From a checkpoint of a small mixture-of-experts model trained on Wikipedia.
Size: 11 layers, 146M parameters.
Below are experts of layer 8 (counted from 0) of a mixture-of-experts language model. Rows are named router (the router's row for the expert) and show model dimensions 480-559. Each number is 128 + 24 x the weight over its row's rms, rounded and kept within 0 to 255. Numbers have three digits each.
After each expert's rows: a language model's description of what the expert responds to; "comes before" lists some tokens at least twice as common just after its tokens as in all text. This comes from a sample of Wikipedia text that the model never trained on. Tokens count by the router's weight.

# expert 46
router:141078113146135145132129092093166180112120119119134158136102101109140154147146111124150096124161157152097135097155163174118088179111083137133136162178110120167179130129104093136153136091153152100117105088182102135104108137131145102139132134
What it handles: Prepositions at, to, from
comes before: "the ", "a ", ",", "be ", "his ", "8"

# expert 56
router:122106107161126137126109105092160148116090125123183161124101107091167122159112113128184109127138177155125161114160162163095090160109102147128105133161117138146153144132105129128176136124163143112098131138138093097087143129137107155122092138
What it handles: Place-name endings
comes before: ", ", "\n", ") ", ". ", "'", ": "

# expert 19
router:138130088154100147143110105097155190126094122134169127130117114083121152154113134152135114130144130147084126077125156140118074162138106128110091135132134133157128126111125151113163182116123168140104101145116103094114141090146161117136092144
What it handles: Verbs after subjects
comes before: "|", "the ", "to ", "a ", "his ", "–"

# expert 37
router:139124086112118129113106131112139173149138157108163152120085097079147150164148119128100110147147151163129162103126112126112110144118082108111104141129118129132130172130100126115170116138148121083116149126133095103110145131088123114149099141
What it handles: Sentence periods and years
comes before: "The ", "He ", "In ", "It ", "This ", "She "

# expert 60
router:134117097138110117134105148098126155132113108135115156122113120118151149134127128095146084166160165154126133094147136107110127138112095147112112154164119135132133139143085123130149144110167126108098130117115082121124133117141141117149131132
What it handles: Foreign-language word endings
comes before: "(", "| ", "and ", "|", "in ", "de "

# expert 15
router:160119138130100151133108090084144136173116101132146146153118118111151108112113088118146080148137122140113135081171132125141094137137077166127115150160099149135156168109124124129148187125129156081087089136157120101119155146100143091140117150
What it handles: Of and perfect auxiliaries
comes before: "the ", "been ", "a ", "his ", "their ", "its "

# expert 4
router:159069115158142155128106113107134155117123148151147124166107112106115150187158121122166111113108126145103160100148150132109147182171078141133128100134077142125144149152114174131135139097154154107139122137160120135127143132149144111168087148
What it handles: Mid-word pieces, table cells
comes before: ", ", ",", ".", ". ", " ", "N "

# expert 28
router:141137086132086119116133100104144157161121147124162158112110135102156139132132119122135113116155159153120148121193156119136088147146053144134107171154090135140140168147124141135143171126145145119120106143169088131116146095131116143166097148
What it handles: Numbers and measurements
comes before: "| ", ")", ") ", "–", "(", "), "

# expert 39
router:133140126119105149162123158125130162154128127168138129127124132133153149150133109127134132135145150167120128092135126131097112151129124153100086125134121140121195128109108146092133134131170168117117122168161141103101154078130147090159121183
What it handles: Digits and name starts
comes before: "–", ",", ":", ".", "th ", "; "

# expert 14
router:147120122164094153127117067117163157121108122115148156157100120113143143155150107108185073112147144152158153085118181144126106148108131147103100132175128139174125131122098128138136144117140177115138113147153110094082140136100151104152111152
What it handles: Place names
comes before: ", ", ". ", ".", "0", "'", "th "

# expert 25
router:134117082151108138127084135133148132132114146137161153131105102084131151157162122123145117133118126164097152092135138153108098146115107132120116164131105146171138143113103150113147152122130140130104145146154103133120138111103148106176114165
What it handles: Subject nouns before verbs
comes before: "was ", "is ", "of ", "has ", "were ", "are "

# expert 59
router:163107114173102117120109139127141189151104134114160163130116126132123137127134120141131061149137157142121155098147159176118103167127133137109141142136112124139190133102131142151171170109145111092088133141130100097117133127089123117096101127
What it handles: Prepositions and row breaks
comes before: "| ", "the ", "a ", "his ", "an ", "their "

# expert 18
router:133116112164129159140147124105156142159101100168160142153104093107157130136127126132170086147119138151096170086169139127104109175106117165124096140128110134120127150130134133102128104124168148121135101150129131155106148124127116115121122152
What it handles: Closing punctuation, table bars
comes before: "\n", "\n\n", " ", "000 ", "The ", "000"

# expert 35
router:133111103160097121105118107117142141124111143136148136128108124122163165146153130122158120103146141126107141120148153151107081157129117126098104143149105140135193149138120136124147175114175136117116133121139094111108156138092146101143118135
What it handles: Plural nouns
comes before: "of ", "and ", "in ", "to ", "for ", "from "

# expert 10
router:124098130137127160158107117109171123115118093158150147127116112089136118155160129108148073136133140147152150129123131159106101152119092152128078120139092114130141147144131151132148139127160152123078104101169128108116138136113125133131143130
What it handles: Headings and list structure
comes before: "\n", "\n\n", "See ", "a ", ": ", "Early "

# expert 5
router:118117097147129114131121109098153136135108138136138152112096113109144168146115140167137128135152138142113123086140122156126092161125077124109067127168121143143162150091120151137169146111136151088123129130156072122105139153113153089136078125
What it handles: Verbs before complements
comes before: "the ", "to ", "that ", "by ", "in ", "a "

# expert 61
router:110094112140119134143147088147132215128082114139167167156119143084164136160131089118149128116167203161112127108116143158129104155097102132102112165164108155190157116132124131124166130115150177121127116140140120114110151141115130117145094146
What it handles: Year ends and clause conjunctions
comes before: ", ", "he ", "the ", "she ", "it ", "they "

# expert 30
router:168105088157124157150133110114150172131088133157152116162112121094129160145155109109150090142139156159120105103162130123119076145113093132115125147157116163144117112151130167118140137124103127124072121165143146126109164119120143128128112159
What it handles: Decimal points, year prefixes
comes before: "5", "4", "6", "0", "8", "5 "